From a checkpoint of a small mixture-of-experts model trained on Wikipedia: 10 layers.
Below are experts of layer 5 (counted from 0) of a mixture-of-experts language model. Rows are named router (the router's row for the expert), down (a neuron's output weights, with its number) and show model dimensions 192-255. Each number is 128 + 32 x the weight over its row's rms, rounded and kept within 0 to 255. Numbers have three digits each.
After each expert's rows: "comes before" lists some tokens at least twice as common just after its tokens as in all text. This comes from a sample of Wikipedia text that the model never trained on. Tokens count by the router's weight.

# expert 6
router:145150098122140111154104145135155095117123183100153157154145073132153091093122131119125128099118133140171107131154109108166143094159037166183087073166095100183110099075206168129097110116119155
down15:137101116138152134132122099137154127122168121065120103188096169124130128123138079130057118151137124134112098161164103080148154116120132161117159042163145143136113151122116066103145080088137140
down16:164139141129099113167070156112133223095123161216149106073172134114160156083135178122121148157091147081100115183123173093141110133154049118105191078094137099237167146150104155068130107086152153
down17:153110176135163124132145153121100107095090098130119109133101159175115103133098107065138157103161133113174115102104137114169167186172128071152098138130137160143092134058179151160158109174103096
down18:129174179122105154123153133146085129148123161148145194079134073174165144135139149095149200159193088157133096075172091092108173127131163151128124149159123133123146188149199113132082078091089143
down19:175153131151152081136104118154179126087130153080152102090144099127153204141072156098052158143100076129176077117132113133098087069090112159123085142128117112107107155144175116074155180123077110
down20:117154154140117116110149178127184137119119131122133060133073072149118143190111079098155141146168130052106085129117142135163125102145096132089117131118155170130132065158157128135117172106111182
down21:146126132136150129080100121158109133099052117146113109172129129119223159108083181091136113108108145119122122115131082081116103162180058164127065123082116094099192154122125109126157150142137152
down22:125141073088102125176169135157084123116106097137135132187085126105117110188119139145122063129162154156150121138141080159152141158122117118089070143109190181053160170143099102109147014188151117
down23:161139096207178091133154126115132150143124101124140113159106072059062127122139148113063148179139103136114140098126164086101086125100174167159128159117188116076181168119103138160163157092160113
down24:129115105096161116164110124154104142122075143121150106174165158163143161094125109104153163082081099094116153115157102105134144107108095133090113132161122188103103090145161141162158105120158183
down25:169107099084110134142162129171139073107150131132139114115102156171039152156130117121169107145159117107144125094166155134123165121154111133185170131062134132095057114150114103109116114143157144
down26:137085089122143112143176091112119143144144120128146085159142141054125130091117150178173178119095095132154101088101180067124078121141086141107099130120121085149121163138099104113108167145140134
down27:071074173119168134021132113090125142189101100136117114182164119110152121111139145112129136083159144106117123120070167068107183122212085153098152110145114131166148150162188138242089138088090108
down28:152100105093195122123138128129183204121095151186101109191204147088135089106121163087132138110126105141112098149111135097179125091068077174119139149105126084173106164079117125117161095101093163
down29:135177169095102160108208151159147191162102172084141098114136145093173116156127085124133135105119130117188107109205128129153145126201133103120109142146103166086148070121166142175168150148147140
down30:126144130146110175113223135134125175107167107110129142187142106176125163072128188104147167092074084128159136117158133172094138170111152160109152133076053133133098099116178151118072105076147095
down31:102130153162087152104138171125090141133105098108111049109122061161088134131090136086133145184199076113113070094187165095090150148096130097068091131099163129123159196117107128159109119142120119
down32:153126171097114115166118112121120152176143113128179111138128138121125155148143140140094074144148098172129125097128184143132129107175144214113175130086148139161130126127104152071116074161165113
down33:106065114153127153156125132132137121063146136141133162151128118123127139187141154108120148080095111158082119149130135121085144091095142112113100144179115103129131101123118081097158162120113149
down34:110104102113153117089109182184083163164099161179124108098087129193165109110103119126169102112125119162127179127101099116118033114106149158124168150134138086173135127121090143095139135181150077
down35:107073137116106084144131139126188124157157168139177177138146072108084121136131140092124085149155204184071185110150109188143144109087136130111157133092167113103101156122094127145077194136155103
down36:133175139139144139209141107210130081163138135139090106207089150161129104105149124124116158099125105187099121137108208179122096101087113100192157174127139149121120110126111118154083084066104113
down37:166120126132204115115068177127192092127158120177142112150200104115063134160121119119065112121175137145099188197109107142163092079128134103149159070177208129072109162025135094121106113140139118
down38:151142137106149141137108181092081176157050110119106067167173134141092187116170113130134134093179154161123162075159141137095077064100129127124070125116174096059060129131140150144181139143103178
down39:100126115176118110090104074148094054092105208142105157167118182100102152179123161074060140132133105163131085147117163093150098094098097160099098135091155123108122096168088157154131109103161142
down40:124051144136118087097101081123102155142111135133191101136160098135084168195184078139111116088113157142128077069095174169099094094122177137126148151103120129155176178112130102091120163167145161
down41:116135101118114112109160142165065091106125154141154144175148156133128121133167114169152112093144176118159172153106115172118144098162075167070097145188126073100112109158090116132178081186142141
down42:152163076150066167114103116072115096141155116099169145154067134168118074087096138103140073081162125144172095170147118083086140126165136100076053125071136113131143143098112136155140142125079084
down43:071101118164091133154114187132114167153112059186153137109128189130148154130123153116163154146082176106161148151148152135117125121167152122141093158094148114142098153149103132172093123163133107
down44:173068134128122163092093146135147150179095107151078128130154138138159210143164143096144123175111090135159142090081116087115108084154159114129107115129119117064163157142135153158117134127089103
down45:156116101133137095143196134153096166133097138090146127120130163170092129122180129134104195107114066108159128101122118146180148144151084105084101132177119116122070144119126125107134154173144098
down46:143133108159113146074171141083134126056109115117207081141142119140137118143098092084160173115192119096196086128119084135131176144115180080155164097166107102123114138102158159145164153097164112
comes before: "1", "2", "0", "9", "3", "4"

# expert 2
router:115119119181057125144094093120153190109181128115134125159116135129176109116186178141170134098103130119091169168135063067121144114100146136128081140160135128159127081160107113135143140136077174
down15:137100131114139088131083110129141079128172140097141114167166090147098103095138143084117144115124083168154099127142142137194042140131084146145107201185152127106117095142125099161169150081143133
down16:133157157130103109109124102153125136134111116106154160142144182090080138190149157117128149165152160151063072202177166087089169112150170123102162144112094132161133072091185164151129151207121075
down17:160189123118141152139178120106123157112120138184117139183103123103146199125187107193115157137135139203121107158112127142152164099159087135172109091106142139119136102167131119097144130164088157
down18:132122135165167121123165109183142128088189138093191086099151238126089162117134086130135163142089166107161056112109106114091144095105104143104090151124159190180132145120174132100106104125147108
down19:128151091128162110130153111132116101150126097152086141155132074102214109154161064135107160122124102111064123163138137100142103111135157158097130190140148200145148117158159139094123104109130100
down20:118143101089104095111094148186141094105101144196080136078156111137087112124147131088081141162046129075138142087078185108197154166185097120133159108147117156082115152117118152082097085135137185
down21:116111129110108176099176143095082122137115108141204110149090107077177124128089114045071069113124097091161133110153119179155171102191142167168220102150104117115133154157112120117096100120151124
down22:073172156132129135073073086093116112135125111175134072124105093140203106111164140132167077091152175147119133127175110120119116091123188145085155168176114126139196087152094082118129156177120101
down23:168117104120175138113112152170110076105089097099106163143137107220085125153172132130118125091151139124098083100124128159116154118104124101108151098064143129105134137149172171175160121145111134
down24:140134101145145162144114146144124159102130139170172095088188147097177162120054173175131142156129133126192138082105143098174131128121148133148130046097031114130106138107132065163161113121148101
down25:059115104106097149141196116164128113142126116166138092167092123157112047128136143111036186118156179153117111119150087101096139132121120139107114149094103120109148187121133179060145113101132146
down26:188155117142153135174100044144131102102178143126100106143126132187114112161122149127068114126161148123170169110180184171054149098113153147079127115119119186064137150114160147135127115118187134
down27:144128063119120140120103100136103139134150069195173139118151127109123128145160117131173056108134114132145143142141159161089178081176126104100096119113218117085155125132112173086121153100059125
down28:138149104082090116135088114127077093114155185083127124140216145131132120165083143071147115148182148129066177154097127053098103118170130131112095136083132167091136045136138142098139073054120091
down29:154151110116122113148099114118143160146164202108127135155150160159088109074128115130170128097140178149180122024122108094174124118084166099129111098141137073108159122082071156078123121084130071
down30:144070074180134092104113144185112188161091101102145120155136133230109113163152097099162138134150126165124079064131125068085125160116100163146113157133122066123133179113117079098140128116077161
down31:142103116076116086097115077168108120130075166069084112110143155156189053097170162146105074106113115160141125089151118066102124167117136184144148099135099138097101158161153174102095160133151129
down32:152147098097118175147116152116187193115130194110170126215172110065118104116139113104168124103189059155060149183121123104110105112177116128137148121161119165107179090171120127145154094117087144
down33:083145169150173088165153172181120179087053132094096159186117030191160117115162090109150158144064172127138129131157092125108176121141185108169098137196193103128141116139145108156140130113153130
down34:076164130164162102143115083153148102162161115096082168142149171119138186190141113170100097073128091106071111130186162145138131168084080120175142115123104085085127108065148100156096105138161129
down35:146159116151140153113131171104140194079096122106094125101103143103121114141126136164125131120112029123109134182117094093133164169121124141100158097096206192151109138186086124140144137132134080
down36:092109165140101172116156133140123119080150149132147107136137123132167123126134089121095180115161191134138133081137152078104172123111092204147111155140119093113131085112187141127103133164124183
down37:140124128115175118040163156183094146074139134104136172169095160124132080095101150150098107079098139102127088142120107148070187166108107112105121105149139110131182110119123122126198169142142069
down38:130080108123134084135121175130126139180086122109076142118174162128121093134141141118174119147118150124102152126120068068077091090078118062134146136152111101164163114153152125114061160137167137
down39:124143172137133124136118131151154081107141111038090150115178163177086210139110138111119155060114134133114133114140161138073158128132119169094172111159126111151165082118130070033072120153174082
down40:108110133084157147093112178147129152134146145154130154104150182175080127072155131141151109146128144151113178081131087159136175155137112090131112127141125098143143118176075111165113136116095091
down41:120133157136114170124151114157166184105116147179172098143117097109111184122101139123110112120175111135054150090125141087148156163137117131073052110155118158111156055182157138110135089172137071
down42:152125085088175149095114191125119109129125140126089073133065156084162066126108163178097168135180105156153149068108098096128080138111115152177090046135090082151140115127157189169148145139115138
down43:149133134178110112108110164140096067114101103154183111132080178097100099145108119193217113170095132102103143092133126100091127108140086139142098161147054188104119130175076130154147144061112095
down44:158113109095120136051164074161116084166140080107144125112076170169097120125131130125126090139147114124096116186131159138102105130124077090188155156078143113157047134132157117156118137133110162
down45:083174102111152162059133158132113120160154127104159130138123128157074141147179162111138164078143144119094127165116098105184152137095175149123098107148195132095122155094111195233130140097121102
down46:072123110172125111113180121125124164122133105117086132100109113127128068153122145128178172087151120118078097083177133076107132092103120103134140097097126122158131106120127146145174137129186139
comes before: ",", ".", " and", " was", " of", " in"

# expert 4
router:135139072122159158173107129177126130189156164106178109125136127134112084114150132150117128109115193130111142162230137113180076195099154160182151162078142044167108115131173130114106098126053064
down14:093160113162128124105175095167079090115163165137158121100208143177130170111133125120063122112111175212186131101145110132106219142139136156103139140161167181158053128121111127120146187077136181
down15:155121122117164137133149084144110130086208104108156162164149143100163134141055090138102092112180131189140146134137128063118168123120178144141124135171104108180139112169138141141157052137127167
down16:161124146069138180113157134158090091156118110171124064089102117145159157100129076151112147140202142086131143117076062086098154082170129151123181161112121070133178145143104139122142109145159163
down17:129151134107063132107145110178087158122149122111154127097090143129103136160100077129092132150105104129114126193145106077095126213174099094130142159156129139103103109124152138149128111153144026
down18:108083138103128038131084083132148200090155104165067073153147155155177138130102093132166111138164127095147069102084092124164129115126180128150119087139182113182116100119137137130117098116167154
down19:139081160096119145118110129128132127153132130085098065109086152117121149190099174151121094140118127113117133171185149051079083146184102132093140111141126099136123136170099170096099095084117042
down20:071095110112153129120129159141102177102219120123089152119184142123081165161154138161065089120120177150119147129177119187133114136081190147098137166113160158081110078078117140176099107143129129
down21:100105137194090067126130185162142151120112116108230056089121156085102123091131076147168127125127129138145098095156129104154123095113154099109158124150114160136102199124149110162087093151096156
down22:138095145157172146138142180128115166180106125151168150145118194139103062116094127102128131159172094166093087143127081075077116152100116136135135098105144162060137111127104139130170131122151085
down23:110120146099157143157193101130117099142101124174124105132159067143114162091162106142115124105159152146168178113114116132067165199150079152114134142095088109121089117160133104050083082121091122
down24:121185137115124166133109182101131104065113197121111176066127123125203112124138078116146124169144127114081146081091113132140171125143079110156145102089068119124082139094160150136177118145117145
down25:051074111103117079124138144238162117122174169118079152148099138119114095125124135150141159119113153143183091136153164135136104146123127125072192077141118153139136068082119064125181115121093158
down26:075139153100129163118147134094130091195135101067095157128172085160139172100077171143132165073159108096178156114169099099136105151059106119152127134110105160067111156079136080129121118176088125
down27:167133111133124105087163068059093133124176145159152123159111094149170185162133099153092090149084089129140140188156136196130130083113119117142169149133153070125118155134130196180131140107064104
down28:127133164117101125159153123110124150160167177185146100199137158119114130079140105150118167173098141086166092162115120109135151083104166111159132183246144112039125189150053143101097134118096163
down29:156061103150159110118144103196119165105110156159085145149166135155104094176131159143105089133154082139079144120168198128155092100127126120144129166105102132137113101168130140097189122125066125
down30:128078084052143127134068148142190148151128165085120107087079152181138154107124129156198123154161182101134173165176143128165136121092143114069104142124097085145108168135112147202161156092139116
down31:089133119104126089148095088101105142120118137149081150092095154100128110170093158101103105122125159122183108105141159106139093130066117137160139135161061097128170174047102066111178083116130166
down32:133152115183088123129117081073156142110190119131117085093147156113132142083125099081050101130094048128070170135172114077121122079128095159119102142136132111150132155168147095143106134134099120
down33:178093168095115168160156114123159121056116114131140188150152171145100134125139092161194163149148172097190126131140088146178132117105163117149109130093221118108113115177111122183179112121144139
down34:133133142098141137176108142134140068180121104114159169110148084146140125087089173105127109163140154107138082147166156157087128083113129084081118130125093127168126103107127186148205170120076127
down35:114151111163088132086109117175125105123150126117118171123127106106103130106142181114121093111116128117106142088143140165122140146115106163107194109078132110120084118155149111122177107161165124
down36:150152121033088118101179088161123174095140098143145154142155171198077085110130158116169155131179101122110106120129131158085155110165153057154150093093170139180087150110119141098121127152098089
down37:135170088152144108123131154096131184111133127126135084137120106162108106140136098195137108093160170162178185103083131204063121129104123152105109117089187172130152145138120117115111140144112064
down38:141102201082111158155201197163135148113081189131170170153175154080094087105149142125136105119136111197153128124144149105088095111139148140127091144141119172168122147161104171137123128151176126
down39:119155106117123091110134114113125152182096139149148064039194154146144135094114195114085137122179120084174165144121128186167108129142157142156115150103131159095176177237162151171148148103142134
down40:181179128118060145141044153100165151093177171125180110102141126143138133133129094141132175137143099099096144174080086058096133163093049147112165073090125093165148119160178108152122127116097102
down41:152108152088130115143177168105120112095146156136159090139117123141122138133156087116074149076135127158152110112107138143172074101149104119109109124069114188094085044128134183164082135134110081
down42:113114164120136179110099178095100091126121119191153094165112119127150098162156126100150165065146106100151131159078165146168165151123133045156128095158093090132151103117135125121084121093141111
down43:106120086114134144079133175104135111122143189134109144155121114124145122108125163092122100108117109102142198115117128162074146099207120188114112099114094132124127127125101099161126104101187100
down44:105160108149149117128163088127145114189075088153108105137072140130118096158107143094096133135095101148086081104135213142208152116152133186164210138158079113143095137166076107109083153032131063
down45:117131123136104105136130146137091095117104106100061044058141171071154093131156179065128165080118165136121141219144064101131188160104056141178124108104112149138122138141153080152084174136120112
comes before: " ", " the", " \"", " a", " A", " S"

# expert 0
router:102100140114122146127111131128155133171164141131099145154098144146181218139098142139151108168121149150136151103148170142138136096068100024139185131088156145078132125152084123113151156123088160
down1:133154122141145120119155118068107112116079183141145122142120106169149186179118099117091158105106113148123160164106115087130146110140177147146091083180106104092140116114148086153063100170117094
down2:140159099145145144107163124140128068196082128085161191140166161102130112108137129130081144220108123081119125145155101138120077157152133181096132149109204185088151074042140115110129122133136136
down3:129113092147089076108099200095103106196179139154131102132125099104109168152082137121104084156061114161070116135107164146150134097057077157069102131101128116118158125146201124061113105163133147
down4:127118143055145128088144104135125095171145131165169057071155171104126127136143141064106140123128126164153145149087182135148098105133137063121149060130103181128149076179117167126136160148156122
down5:187175129172136134154073145150097127102110160176146164151146121157106143124089150136161104060119160143114167154117101149098142112124116080147081144196080094096140130167191139171081143184142133
down6:133181094115084156105141154131093175117088172156166104132141216114101044072089194146143094182155204128179123148090088115116114133129164085121167150133114146136137132085131112113172103188147142
down7:073091104097178175132101132106165167075084116094140143160120142141102184143120100164142092095110151170090103157170129103112090119116129160129115124118146216122131136154118079112113196166138114
down8:115142112125155135106122180108126106132161144104136127183100181151124149120114060173129051077127161091100131133112142152086160105103114089136095107185158140136090067159143193117142159236144135
down9:121120114147139123107125117156095096123148159215104133130068134077141096114131107132101112125165111190115134134167117148148112167117199143135145122131107117178127138108096138155149104161162175
down10:129102152174118077120095128110123196127051168179118130112087096146126139109068161130142081132169102104181165073158126169140135142115146118110099079104183123095183090163128120128100137092067092
down11:166115103135142152061105112144107140126145107159150114143159095134115123106094163162088154095104109162122127156122064161111099131111081139118085152144142125135157193127074166104092136127155088
down12:133107142129085057126117102130072120023104119126141082112129130150179139149131108126124165053132143095149123117130125136163158094093131109206126117057162150157048124119220129130173054124074108
down13:106093108151087152098141105133141148149165179109082134167092083103105181160145137144215165146106160134152118127128090137106166187161120147133114141069168141107113083174092098141083119166129113
down14:142129135082141163072081102213121141116164114111104106116137130117095154132145080183146113133118169113117119113072148119110151151137103149082126122093135108086165108111144086069158149100128115
down15:115163099140073180059125122121069112177164137115180121108085063136147131132127074067082210120208131066173111158066166107118216124156134056128091097110133183104092158156155088133128111166116198
down16:097092063095043085130083153222108084126104093104108113130111140083162133161164195110115151188140154149087075193134121120128130087099125151051122118129073131139121151189158150124085169080097110
down17:149089140135120120162134138134131078123123205182098163106150118103148052107116175080128147144162133168135133089142096150169109162127105105139191111155066104103104117130104189122127150124178119
down18:130150188101127083118113119161145151163148147052156051066120157096089148073093168102116090145157155109190186163122144084140137139137125129117206137153114069112063145147146133117122128159078122
down19:119098114172153119062126153155131111156127122184095129144057147145131134082130113188037073157122073063121140168078074147127078128066130125107133134093193130132098144036094136125113149093093068
down20:131139130135122083123143125175128143135106153089162139146133164120100050125096160117171125098124131189156124144145117177137146163158170119069158079105137103110120041077207189118187128087108064
down21:094125126112125159157149211124149085130160175068160156097075111178183156144089094153151115086138086113114130138108094149167150130146106133146187145136152138188152108135133181165109084121136183
down22:148127173156186210139125197099156098172163154128140062122134103112106099186119146115125160133123160101144104111150123127172137126187125154144105178120152099069121115147105144133067159188142104
down23:152110123147122164113110123176131132160098123139145015156107163136126153172105069157126133103143088141134118152087085111121130120096195124045081096063136146124194184096124150118148153136100063
down24:157133142119121159156148111123133144115125083106084138197115157101057136115091110083106104150078198132154105128140113155130170053113183180081130124147147157134145134067148175096102150116146090
down25:117109169162087181150144069126131176109119124084114092117150138158136153045078114124072097121123075191151162102153120109100113099151143192086140147177135149137129142112116183138154156086170173
down26:076060121191138087096169108196126105155173090070137106168168099147129151106182111058171107105141136194150135135143156082162069105134138133182138153135167134092115151126117132061132135147114074
down27:126101127151175154179061107133076097169164125132085109122099124166070127106125162198142152106136076112174149130117117222059127129144128096139088074161134136150142141104150071045132087123167144
down28:136127106142128183128133121109147117086138156082126105189150194129084089131092131174106143135168101105079173077224100120142167090122127204095173199149120176133151109096093121112125159165136152
down29:126133152167141126106180134165163115127165155144128133160140139124118080162082142148165150149143156136107161205059099161162130098154165185133180146147076092164094126111100071121197170130126065
down30:175100140119117132147200156122069124129062162147147147114160122146157186190206118095116138138061172105174094126141056096152192132120170102114139095188133116116174151159094123140102137131118117
down31:095135082146082127133120102146112153119118150132167069104154121167100199091162163067160129102126084139127158087110118111135123154110126150172122170124172067103091133139131115092124109157163116
down32:130152196083121179134101190121149187036094138159195125110140139139154082162071175085106159172115160098162171099091179146083096114147072150148140133138097151067068073225102135159115120183189128
comes before: ".", "0", "5", "3", "4", "6"

# expert 5
router:139137113125132118126096113137119076121132124142126116099082048121073140136114119168119126107130079105102102089157130156116120053172112185115098117165185129113117130113158080118157182148095120
down15:179158126069145074181109027158182172136154087076109113134105205144124152116109156097126124133175088191113095122138166096105171150107170104151166117147149114137140094083115165114133057117129157
down16:104055159103079073127128090052159094160113125108150112125142127119127148142141108112062091115193142117129079120160156133112098159150097158130128109143140152101118179150108160130162201190141097
down17:135102118131121108133072136116166126064131093184135100137093122118133134135151070156110120101125073108134147157191106139103158113066156143091118166122159150084082102124132141156156156118086125
down18:092140122187125098202143150081149136167127069142133129158143179155113126105099076109196136139100163130113121141064177122160103118117132098110128175087076102114121143055076056080099081028149154
down19:142146188103135140110165129135123142128097135125093133113158091133200106148111149155104166155111135144105110113181143144119065125159092120187098101133154137151122151178145160153140177081194043
down20:156110118174085175117109141164149173111169132145103151082130130155209169094121134087178182133117082108194147107094164157143121105115097141172167159109115088105152095118175134095124146056101075
down21:160175202136081055107121134132109111139128082122139114170119093079156138099146122082107109132174113148086183116163115155118184114121051115133178160122109144096112176100167085132129100146132147
down22:103129067121131083122100118113126071094155154127129097099118085096146103080100145088159113135094093143067168094110122145182096175132111153154157134138097108103126127152129154131099161140141142
down23:084161146090129113157132114152148065102166131201175165179117157180122129148136148163112116089140067157136149174099078155086115202082155187133108103173150171127167119165135174103192168149144123
down24:134142087159090102147144112185147067149167174140150125143101183141061156168041097190101131125134193139114114138140084138098157125153103126095166202160143123090121121085145133077171144140109122
down25:168154179120126127140111171173091133105082155122135140094150083089167116088128143048110152117077064100108132109096141132114082124117132071088055104123086123117146171130181134127139080127101095
down26:160121129142092162119147112118151179169115155094032126123149166155172127116099147072116126143091128194142110157117099155082126079137092088164125149160118171125081182103081084116133072139113141
down27:153155132208134132146198169149113064136124118153096122144125139098166183178133147154113167115131083118121070146083126081171156121116125122073105140137151109129155162185143215075147090167137089
down28:100162170126126140146148139117116156117141159130160161185116068140140136115103112097031141098077150126147121146095156147114138099088170170173128096110113143123128138127142139124215067137112130
down29:144145095080144115169118164129120146128126119146196181135182121126108092136197164098090172095132161215158149131140083172119215154148132115100133165158135100115129099141140092136113100117147124
down30:105080158118094105104214087163152135152094121132129134161110109158097068145140094132200130112114125108149133148114132144135164140129189109221131167104102169129167126140137147112098113194191095
down31:140207140141121178103108189111065164116048151143154188110182125108084147095039137185196093135133079116109137118094116140128159109103140120116107115161158096159125118153126143132141158131152163
down32:146160157107185104120091136152159120126124110142114073122085094104076176149134132142134090118101060152098181088146132153120099131113105124121122097107096148073122118134110147135077168117164132
down33:120093132163096122089128152105135134153209155181157143093131184103151154096173108098105056126077123165198117212125130131114181099077098147100085126113124137129067133130120138105141171098132143
down34:123150093137108102156123035141120138108179128113132157114146106118118165113141133141148107137186144096122135120098095191129163139115167086157107095124092202153072112139172149140154155128106106
down35:155112138082117144136116104102121102172135179105117162124133128130156116171111132044050107168113116127169102171155136118142109159142124081184132114166133164176067129117120103142144131145127122
down36:132145113169147090104111090150127114029120132130124132184126145169170028049129145067118115103114127172113099167114128140113138128109102158102114107147089130117157089152117123103112115177127163
down37:119056092118099122178138182060147124065087131093146128150168138099178139134098147095124188132156165081203165110094130096147126152162107123108141147115071187154185156142162156100121162173157158
down38:116113112143101102103118177130105120094139122138107076141113141105067088116132222093134141161143128114153084144132083189139178105139127170159109098177155209154126132136120143122130085128168118
down39:101130194143125134089167140163118129110202098128179144162121165107125162068174111117149152121088119119154153137143121143112172119122137150130184134116129080116149181142081103156088083131163123
down40:143127130107058144100178088145118128113090162122083146116124148129143129112084103096153126108181162119167179103151088154109134163141103116165122135127146088128143111137155149121155132118158146
down41:079106138090151129133136128174143141166138166089169089081157035098146132117106161078125073133107123155108171174168183139165113139136156118140079140126171174070132093070136119134131088193159101
down42:152122124087136093111140164144137195122127133161197085165100155149105065124152096126123120146093166105111151134123156101078107113148139094184146091143113150162090141086126189151102133118152130
down43:096143110103133133153165152135183145080074097129114147088095141188086118118165180128119145160104084078088155121171166059143099075148161129114107105068111142057119101182154137077085099146189114
down44:096155117143126107137104113139077098090076103093127110041162144088078135119083088150117144136203124086088095113182126186169083112125146172116155157117154089117128162160112123119139085160114191
down45:183122096107114124132096104160114107118109125116123108169174133153068095092113123147127112098183105107119081102147135119123073158047176149096064116141155149148123107085136096089144106145099174
down46:125155125112138141135123101159131126122102122100074167135160149167095095115128112065138120164128063148077123105127192214132122114054140157131115065139174220139155181072145064142170161158123151
comes before: ":", ",", " (", "\"", "'", "a"

# expert 7
router:108111149155136089062184142153137027149117106120155097130142113120084143123158143180156169105134098080108090166105146137136137067128152138104131086090135106116174164119205111107141120109108116
down15:122123096151120118078158124144094054100093135163118157118088180205122065076139092151170171139093116097151168081184169132088117157129180078102101158047156171089095087139123145166126202098117142
down16:119123200075114164114144092146157103093145155090075119111055133131120170105158129153152117117167166116117101116108152163104105076151146127118132147132113142102045113200167156112126086186164101
down17:165141170142118170070181142132153117148115138154173144164141112151106180054119117172106113127089135122115152106134166182119126129151126067101195128145117115132058156155156098175184163060190119
down18:141130139141149131111145108074078027107138115158151105117115128127142104113147117112187116151154135112150082181098155133159093122128025103098111147122156008121093064077177145169110104142153181
down19:153156144140142123142132130113103194137118152150143114135161113116143181145099099115119156112118070108142099178114106191116108121111142075147141157106116130150157103127126129177159127158148097
down20:177133176111057092087089148158097103138154114100188116130166061179163110172103090189137109125190115065220103142077144176126097151151146131120155121115132106140111119122113106151162171118090084
down21:166139083099128093118137172101163132136129084142087107078085220164139179133097056150054150075086086135181122143082164160090154145132124120108114137104183104096137125118187158141158163184170169
down22:144156130136132126086158125100083115184123139184177117112111163181170133123056111142102124148151181083077153174119123046192087109131103077154145093112086114124163105169124176074162117161129042
down23:109126087035159062125120129137114149100131109126165113084114128154172140084182107237092163124136099106104159038149139120136118124144158099138149176082133116120093106124106107083116122142102132
down24:129100080164156091167120150129058094120139210114120116078140131162165084129059106140166108098178120154166122131163166116095152143111174161083131100121112152129149147171110104188144135178093150
down25:089100091126135098120121110120149195137162139133070088109109105105082088116125101140158096139077154162112102133194157151100075087162155095127152093138110177098128155180056175164131150086115149
down26:134108137105156111104150095149163151105144119085111172108163130180098090162151122206175150178160111091156136132163153126156169130150199193125120079138130112164141153112121173076136129166169122
down27:128181126114115127069093132120120141078155144121145102100139155126106145112125155093093104117213122070074125094154146165126120071133109098165173189121146115187066093122134129062125132121081092
down28:095161160082128105048119097127111147082114100156166186131129130149170135108127172126135126164137145168083140189115110133117096092131151159142155070092091085162123089139079156146147110233165136
down29:120123104121125084126144147161101136191077128086143104114099072141144149117142147080082085116169151117112160106158120162103126113064144180133128192180079102100126129195144174146154165075145082
down30:099123147137103104145146128120078106143159102126081122097146163103161106137094155109162094201095094132206160119126116132163115100122123124104125112146121121092101111153176160138153112140107168
down31:115148148164151144097149045099153140099155119103143132216175130172161138160129108151112110123132093104074066178083116087122128073094104141233203146147105094120129122108096169165100106108101066
down32:125098110163152099080157148144121123117172084103188158149116139120096195092101061137136074122169198127134148155120182164150111128173133149115128104124120078136118148185103208171155171136149126
down33:101103150098155090104147140140127158171073087102127154149081124110176199135119113107166118105122197107118089148103088143116134148115223101138083163099136115123146154105041123132155066167143115
down34:131134063129147124133147143109056163139164160082115094157110156129050073094123107193168103115117131141129120088135104130124172145192111180151145141145170092093126089129121070089131152115162118
down35:131113143102112112192152087105144114091140107093114176110103150111096097117130075154161134062084138135128148150094136211131094121099140108067115092129141095133118082086129149118099127130176111
down36:117145135113142134126148130155109137141104166151132143082184131138139086075101137117101118131074045137166082133117127110104126090097171160143147140117047125127106165111140183126099098136175167
down37:143121134174094115148171088152170107153063122149048096142096152103135096120118074122118093122159105167130156175117185106119166127076099092131108182164116130135140144162115192088078138116105096
down38:120141164138064145181107118122134123160096100149099099175086107110153141145124114106152111168113138187149142162132124191116153130151148124155142091137043208069128141052129181136114126184176163
down39:151164130124158148118149153159102137048105177076051132159144143129113126149107152051133135157122168195173058142127161060149125149129104194110127116130142155068081102129080177141155114126129151
down40:093111149146107182164105162133131168137170059144145087095131160118149118088057093117154143060078090113132118123153072105135111073147142085107096116067171084186144164143123123105154154076112080
down41:090127128096182141141158158110156127158117098159184138084095103154107147166172135137103135093136141122103084091151087125125132120149172104076102128116138155094145096167120114147087098120135124
down42:113122161066146077146103112165107085127144096134124133168127132139126107073092101162144108098108205116188141169078145141082160129131056120069126042129097135157111154094111173059147122112166123
down43:165134176130176112112133141154083096122175090098118155158087135136096049158141123101114104115178151047105052173104072123132187161120149140127167164157088117074182115127109131097154145083150128
down44:122136106121114114099150119113091115124129091140082139166116130154093149099135115176149155151102163115143093134091042104148141089163139102132162071136120111066115094164154100120138097153136086
down45:158126117087164145109119153113105114113136109138168087150117127176085151132094127166108165091170131116123158139153110166103166138176120131135130127076119100168129199131128097171116127125130188
down46:163109117172121105167123119087138140144080092150121122124106086138116095166102105170165174130197135142115087169132108156130103116109138164156198130110092107146150097143088152062188086088101194
comes before: " the", " to", " of", " in", " by", "ed"